Experts of a small language model.
Experts: 128 experts in each of 7 layers, 64 SwiGLU neurons an expert, 4 picks a token, a softmax router.
Below are experts of layer 3 (counted from 0) of a mixture-of-experts language model. Rows are named router (the router's row for the expert), gate (a neuron's input weights, with its number), up (a neuron's input weights, with its number) and show model dimensions 0-63. Each number is 128 + 32 x the weight over its row's rms, rounded and kept within 0 to 255. Numbers have three digits each.
After each expert's rows: a language model's description of what the expert responds to; "mostly gets" lists some tokens that are sent to it at least half of the time. This comes from a sample of Wikipedia text that the model never trained on.

# expert 23
router:149145133074173109159099107120129112097134120173156086158116144094139174144130173136117146189136093116159098110105075147151083157170109194176157109166117122141132116134158135113136057098115164
gate0:098140124131105134148109124220178148111055122167079093048105111162165155094134062127125130100145057062157140147072120082069131149176135067081203098080119093124136180126148081152097121127111133
up0:153085147077170099149068138086102156154063101172116133102132160074112125115117192092145138108146172044150144099151159120148173126173056142145120131157146063130064133119123097167110117130125094
gate1:146103129179131149141106105073101140103156137104086121085136152127084122155136134178148113119172069174146158050103110120136105137131169101085145068170161101125129130108138108179130180101122115
up1:096114125090151108116125152135196164107099150116154131106144128099117091137079168122125138162080150114133112173118090131183165159171116138128062145135102130096199115082116143172151122147098073
gate2:128105148127127116150155221145175134141181083103147104091096156175060109166142131087177134071128118136188067126061130190098159109108083159143116142150176124133161104074053153099103145177080109
up2:118111129089165195134074117141144155133119204129156082106055150162139111104134105088131142107124104176187167148098155091184105117119098143076114134146158085109096103089136118059135128090161125
What it handles: Clause-linking connectives. Conjunctions and discourse words opening clauses, such as however, which, where, although, but, that, also, and the second half of unless or whether.
mostly gets: " However", " where", " which", " but", " although", " though"

# expert 15
router:112152103091157097132119166149158104095100158100142152060096154112191151130119152103145137120114087158158099096165172154083142075117098147164127161148093073144121143157173062117090121138092047
gate0:120070134168108169144121171113096144121093156078081118089167076094110102176111108155146129134139137149142129130159121155172124110134113175084081151110139134116154122179143140091155148174086098
up0:151157089075110184128091126125128121167124167073139144138127073106133095083119159117146139077126125096140143094136144154167107073154110132083087091151163138132116121140110153126130090140168121
gate1:184176113083149079095158125052106149092125130067159143132113137118214151172103190077170140127151111097108151086141127180107132151158107119134074130096167078187117190108187089106117146131124163
up1:094091114095094120117111152150032065162204204101092104149087134087134144159130181096109085135112140133076163170180111150118139133159059153145185140158130143149154104087127165078139163129100138
gate2:079150197108174093118158147151106164173132115097208110137099135136112123128149106096095115157136204194136120147151101108083126146108130105111123135123117074099151099103104137148159100070176091
up2:125123127090122145117123165104153120070197105103106073133154132148146160159116139182150065127119098066049127119118137057101173148122148150162119114179098140205085114056097127111124100124116112
What it handles: Table cell separators. Pipe separators between table cells, usually right after a number, plus semicolons and dashes in list-style data rows.
mostly gets: " —;", " |", ";"

# expert 18
router:077177156110151132162158091150135110125134143127103159105112150163181103121157070155205113099129139143125112154155104129106181098137163102108148088095140102110171106163122082083146097175119142
gate0:137109104090215119124091090124089113170118102144123095155090134071104132130105112152123152142146108147152169133106132198186096108125102144110146161109214162105118156139170111096129157069102171
up0:109152181071167120119152118138092158124078163117153107101116086159181144187151160101138093072088130138136165164107130111084147147168138109160068166171103100118078080112105113151154123172131147
gate1:046141092141139128149087124116120124146094140157121154169100128185090141154188130068161125149086103096151135081103103113170072193144116177159110141091160142083163126115162106102106029164146090
up1:138141182167087088119121081098140118164113098117101091130105106075107121147123113135121153105114111129093128096181111148136155184108113097142166078105124114082121113098161185158150134082199156
gate2:138148096148101170132094083168101135169131149135121089111127143082095099126150168118125119150171140120161116161069092122137066114156115069185147068107146149192179162143109166108060195087147169
up2:108221187224113131146100120121109110161149179103165145147177091172173180158129121132093156153174102104141181103107131106140146147104107102140130139100144113155156144127189150144111130139130151
What it handles: Kinship and group nouns. Nouns for relatives or groups after his, her or a number in biographies, such as son, father, children, brothers, company, club.
mostly gets: " company", " club", " children", " members", " son", " father"

# expert 16
router:105092103097149079163112184093092120172100162148137110135133108136080150159152143097154107159181125086154163091084128175132105152127152171162125114166106152162144077062128184080066120178124152
gate0:160138110169120035157108100080126209110108068138119150114135132175137169214107137145188161143114129114116085172166126130126136114180160147110092112088120180137098090184162175076119118125098073
up0:110124097083133097148127132107069180127153141091160092100213114140072119099149119122146162166131118088131098109099142164098089115134183134172178156094119148154118178148113000149126164133147089
gate1:083139115112135144111138135119197148154103100068093076107091185144135136126194145095143140107093145183131111122123085067121137085110132043117143058149142196140147116070080137170108143190140173
up1:147141143104119124160161125172106150155149145130166127144102111106102057153164082064112120099095179140148109121144161160155148122152143099111080136101130183172176136173141098111069101171073140
gate2:094135114110147146046105080144139125132097118085094188151096083152059159130115125151122160107113125147077098216117138102102172071105077182135153093127134130145042156082179115092160108060150151
up2:161124141110160135119098120145165095148115138177124184090131170126143149163085166171173153118122185123139093120150156112120128140120139119090083113120138153103205162095139070114191110172135102
What it handles: Appositive and sentence-initial determiners. Determiners starting a sentence or appositive, especially after a comma in species or entity definitions: the spotted anadia, The label, also Romanized.
mostly gets: "The", " The", " the", " both", " This", "also"

# expert 58
router:101189138144188164102193104137175119154102192112157118132103128186151115122144150140152175181140170087136121096121062125120166140107198098099059148088124080095122115121078190144129105192131125
gate0:146132141139100107180109072139142089112176101117068157132108187131133130192176134110108104170155150077148155138137103132109123145145128071128184110129154126069191108112102196118157141143137135
up0:163127030122147092132097132177081042122152136129065098100125137125155143175177168124124166139113153145162085117152116153129120123085117179152148148093127136194173125152116135085122136159072138
gate1:124100152190165163139043084166103168136095110152110175156079065142151125095147157062140137122200123108132108162110151064089136194176159091109209136075135125121111146168159116135071173184125098
up1:149144113184102136137093105093152185131110124116115113194089149134135158138180138110179138057113137094154165154159079138129088134153105096090144139107151114121097100194128142150137112089177174
gate2:208085101191114125205174158161163110122141128087098117101097140145114132087110103135092117107145122172120102069142089141144164133167160185141160150127157165102193149127168098177143119061163125
up2:197114061143119108118196140125144177091171084131166155079139153115124135102134081117112144037146131162150143122152104172105130099155209136119073133164143154137164049141120113139099087146190146
What it handles: Word-initial stem fragments. First or second pieces of longer words, often Latinate, such as fin-anc-ial, vac-anc-ies, t-iss-ues, plus name starts Fort, Mac, Pal.
mostly gets: " Fort", "anc", " gu", " ag", " Kn", " Pal"

# expert 21
router:091075141126162158153093155085147142213120140119171116142136126095121123175108198070133087097146186128119147146101137138103107111165086168117168127127163131118092104173176115101124091172181116
gate0:122179104145117112152100130115130162151092134123145092165152109073155085125103107115087147046104076126126155120108140142122092132121102072139055090127138150127089179090153123114104104158111165
up0:117151098146204161162100111107131096146111120115114073165143119126149083189106100156131164122122133147150074156186106081152091053102169129118131099080149116134150134196140096131087111146125077
gate1:093108103132120148067118107111139141144107079099103137121134137151121146061172156132098121087131120140111173147137126123155100122140160130118131154162170135217155138146111129198134127153029144
up1:185093147144164101058136160111132146161161107117081122135137065091152092128127128136075102150124141134164117113155137194087126141157074150114165151137099087113161156069077157163183112145131096
gate2:073141136163144177091067112175042077158129157077164154142107150145106147146183133173144117114108159138169146130164117093184136126176103102151143158082092084170142118146186172082171106169153106
up2:090037117150115163148068144140147123088142119173154080141086142130149106132115105136124141177140165166146083141116143136109098101198127108143174154131111168155158175104154120144170135159149168
What it handles: Commas and list conjunctions. Commas and "and" closing a name, quotation or parenthesis before more text, as in Bagnis, "Slow Down", and Industries, Inc.
mostly gets: "\",", "),", "',", " ,", ",\"", ".,"

# expert 22
router:109139080179165087173138076138115123164132151122163095090093155106121081140163191101097122106107081134155171175091188132112097099191068158123108143160121137134081111133173135167156120127099135
gate0:145110105171110039083132135067190127151111103119151096167111152140149147188142096106048152120105091102118146116113150132137056137146126129145167135167127180086129164131142116109174131168102217
up0:094150135152150062154137111142148074082160166124132140136130116082164110114097102135103095105101132083106158155130184112081048106199103187156136149132119117095085130121079170117152138135127179
gate1:115143075094184099112161140134148144081124123108125125097133140173154093145114096103147110138120163149176034165114137139156110178125137071112104101152150162115155180192153173148194079086147130
up1:135111158094134150088082131155129145116102113176193119071143136185143156095109132149081103153193157128143090130133132176129093120140091094134126118108158127121119093160169153118153135140155110
gate2:134125106119103143161166170086140129157172154074110163055170101106043111176090094121155117143180067159127136155107161148132123129069102077093161150152169077103126125096141128150158117101150075
up2:168133080074104134160078110121108143102083159118101160085096095096099115146092095095060060128172145140167150139149146103125102100095112119073145082140143142100135141130165100051081114171146145
What it handles: First table cell separator. The pipe after a table row's first label cell, before data values, as in climate, stadium and statistics tables: Average precipitation days |, Doubles |.
mostly gets: "\":", " •", ".:", " |"

# expert 29
router:096087140094150119144121163115131140189141198143168106152150117101108119195137166061171087078150163114111126131092130146099119106169079154120148157139160155130100099125168106139150097159131156
gate0:192148136106101152147094155172110139161120150176095097131114102173108133061115149113157161130124164160147128115079095121156101147179191138107113143159140126154142124130082121204097144105097109
up0:179186110144124108099154146106135165109119137134098146110117108134147073096102090135174097154116067113105100100181179124091164130065136119075202173157090129076115143129147131156103128177089119
gate1:137182134166075061103133065121072121207130128141136112115117090084100141063116132128078118174211115134144061111131179149125146127094090129107128137087133164126108100109107151144158103158152114
up1:072133049113116090133162102167128136127090123161144132137167096126105176109111140115103118044112179122161143138161135150162120103133159108119093096157101137113137184097152165128123124164173155
gate2:127098105142167149164145121165136090076116140141178183113128126107126089122074126089117169139132095080146131089132135176107112139108120137139161108112110130144161121121160135066160088052127112
up2:144066148157154112139128147085151140114185114143121134146091093148155088153112163106125183129154114132160136156185173133110119126055101132113109066148113117156169109186114130089171115143164123
What it handles: List commas and and. Commas and coordinating and/or/& joining items in lists or clauses, as in singer, songwriter, and musician, or Dissent and Democracy.
mostly gets: " and", " &", " or", ".,", "',", " ,"

# expert 6
router:129100174190118149142144126105192105123112146142187084120086197086096152103161160106102084123083149106111091114126131107086148118151104164123108120104124127150178103197116064134154146145105117
gate0:152141159154128200154151156124133134104152091156087091151045136133158154091172111131120121147085115072115136112097072109139154132093194090062100091175108077161186079138139107094173165131155136
up0:142133106141146095131152086073159133122085158156147112126129172127137164091123066094177109116068071152166142160138096197196104069158137185120130116099127137145124137092120099144096110137185142
gate1:112099187154119021123149135101126113157095091151150142131129155097136150042107185139120053146122135122206125113107113142157166148124162174144168163104068161130105109074216115181174098091116105
up1:162163164091116116112126123110087119167210119142162122092136176166124068108118149174130063100186186099101147132131127114140109149153044145088160110195164099115156107090082103188125169148117161
gate2:101071108156120125138116128115151161155170114088077173062112097185116059109111133200139086099107135158093115093061150119095104070157150106105119079117142186184191131133140133097083129108147096
up2:126176104099198090105092105091187100126056125120145158144140123077119128100124086135181088129100134143202103161122112134076087093062124145114166119111103102104098122176103056111133175082152176
What it handles: Romance particles, capitals. Spanish and Portuguese articles and prepositions, and capital letters starting words in place names and titles, such as del Norte, de, La, Nuevo.
mostly gets: " N", " d", " de", " n", " M", " El"

# expert 42
router:128144175134187132127136103109137140093119126137114133158154131123094091109174147163093166160153157098143121108191099156157188163039139093096143143078158131129174075128080103147099074165107151
gate0:152145092145115119113109158147126091109181108144185060184097066118131097117140069095115209078071151144098172084080148113120151089111134142184142133142119155134151105162122150126076108140106159
up0:145161127167115142091113164146155170073151132167169165138131114193129185072112158144097137139114133062156158122118118126137116143132107122070124143109204101169093094075152148122103119129142126
gate1:142201146189124092089112083138111122141123179127117146092104143105149151139146146140114147103163116064234121086105114169125164094127066190094148093182153161122146129105086173117182074131127131
up1:095119149173123118068152123178090105079081090193141100121098135141148188104121177167119208112193102166079148139160128132135112107140117163079141128090184133135171153122153170133190153158082138
gate2:137176094158099136127128057141180107109162118128090101159144182162123162103142160122088141116179116130154107147140168144099146087126125065116122127149087190118162149137151097161077131153094135
up2:129130086087156116130034153145101116172137151147182130161151136148108121133152140127078225163121104124075161157103125155090130166191175095126113098147148072143098171175102139164100164182106117
What it handles: Foreign and name word starts. First pieces of words split into fragments, often in French, Scandinavian or Portuguese titles and in names, such as som, dro, Gl, Che.
mostly gets: " le", " Che", " par", " ab", " ro", " Com"

# expert 33
router:096127132101145177186096108123183111165120086156132144157099162110132197163189126141067081157081110144121094126125152134119135164196111141124115142172121132136148171167132060137140164072160144
gate0:102087136118078145126094085108137139100135181148161107136134093060110105114123138198157169132070106123058068132120136171094151128153144148125115094144135137156140096142170099139086087150086118
up0:054139139174158140133097135088131137146118137122148135168120137095133148061115124111112085148176134133101088111112133098078150089135119117082161115087110149133151176155092165088085121144139130
gate1:148052150164101088150196131133085198088119100082115086061172120125117131162150155133099118102153169166117099143105094134193141162107138115107183095140081098178170108116143124130183186154107115
up1:137120197138110176166112122050167164176163129150172150062165156145117145162157126095067146076139105098190175119108113128143116172157166155069161099134192110116142132131099070114173119128153135
gate2:145083133153131119115133126085121113141169092183111131094146111117126151129115094172103138166136106123174146099111099095148165086151092119064087139074126170181137156156148147107124123098098146
up2:143102151113089116192148084096151141123130103189065191169103131134164088112122106116151125123174107126202107111132085143157162139117122108119145195154139101137086141098114170117171133157141120
What it handles: Punctuation and foreign-script pieces. Periods, exclamation marks and other punctuation, Japanese kana inside titles, decimal points in stat tables like .402, and odd Spanish name endings.
mostly gets: " .", "!", " Jr", " (#", "?", "_"

# expert 50
router:118173156088158156115109073169125091113122144100146144154158182168123131128176091127150126154111112145120122180150128129102114139084158119134105149138099103168172187166092085115160133149087139
gate0:162139088150116123160149154101174146129116154101147102138149112145107099120097150173133116131062062138145074133097134189185126148190135164119131140103112153077100135128135189117125167181147111
up0:076101117100118124157074097102126125140123078134112123103165123128124105124123123160119129163130158131118110152119129098175085096155103111113102140094111080149146143136106116076113113160205151
gate1:139107167151138106113105104152116136096155099058142152112091102120103130150120193105165109105129175096087148131133147144085131103136177116096109133162108134203112170134158110106151121118201091
up1:185081146106144166160101138137165172169104107131148073122132098135128092105183120131099169137107148167094153120125216072164147130124151176123071097193124181096162136133127155178109141139106164
gate2:104173084172113105122066109116134119160167127103085135170147181136096138051073151116104150201124098128165147137100106123181110172113119166026117172096186108160153114212142100096153086105169086
up2:128179147085092065102101095089131082149139143086111101148107123176160130127154116110102198138173113099142118101163167131150132111155089103104131184181106106114099168106148116131124167193175111
What it handles: Table and sports nouns. Nouns in sports and results tables, such as medal after Gold or Silver, Loss, Date, Votes, Apps, plus some general nouns.
mostly gets: " death", " medal", " Date", " Votes", " DF", " victory"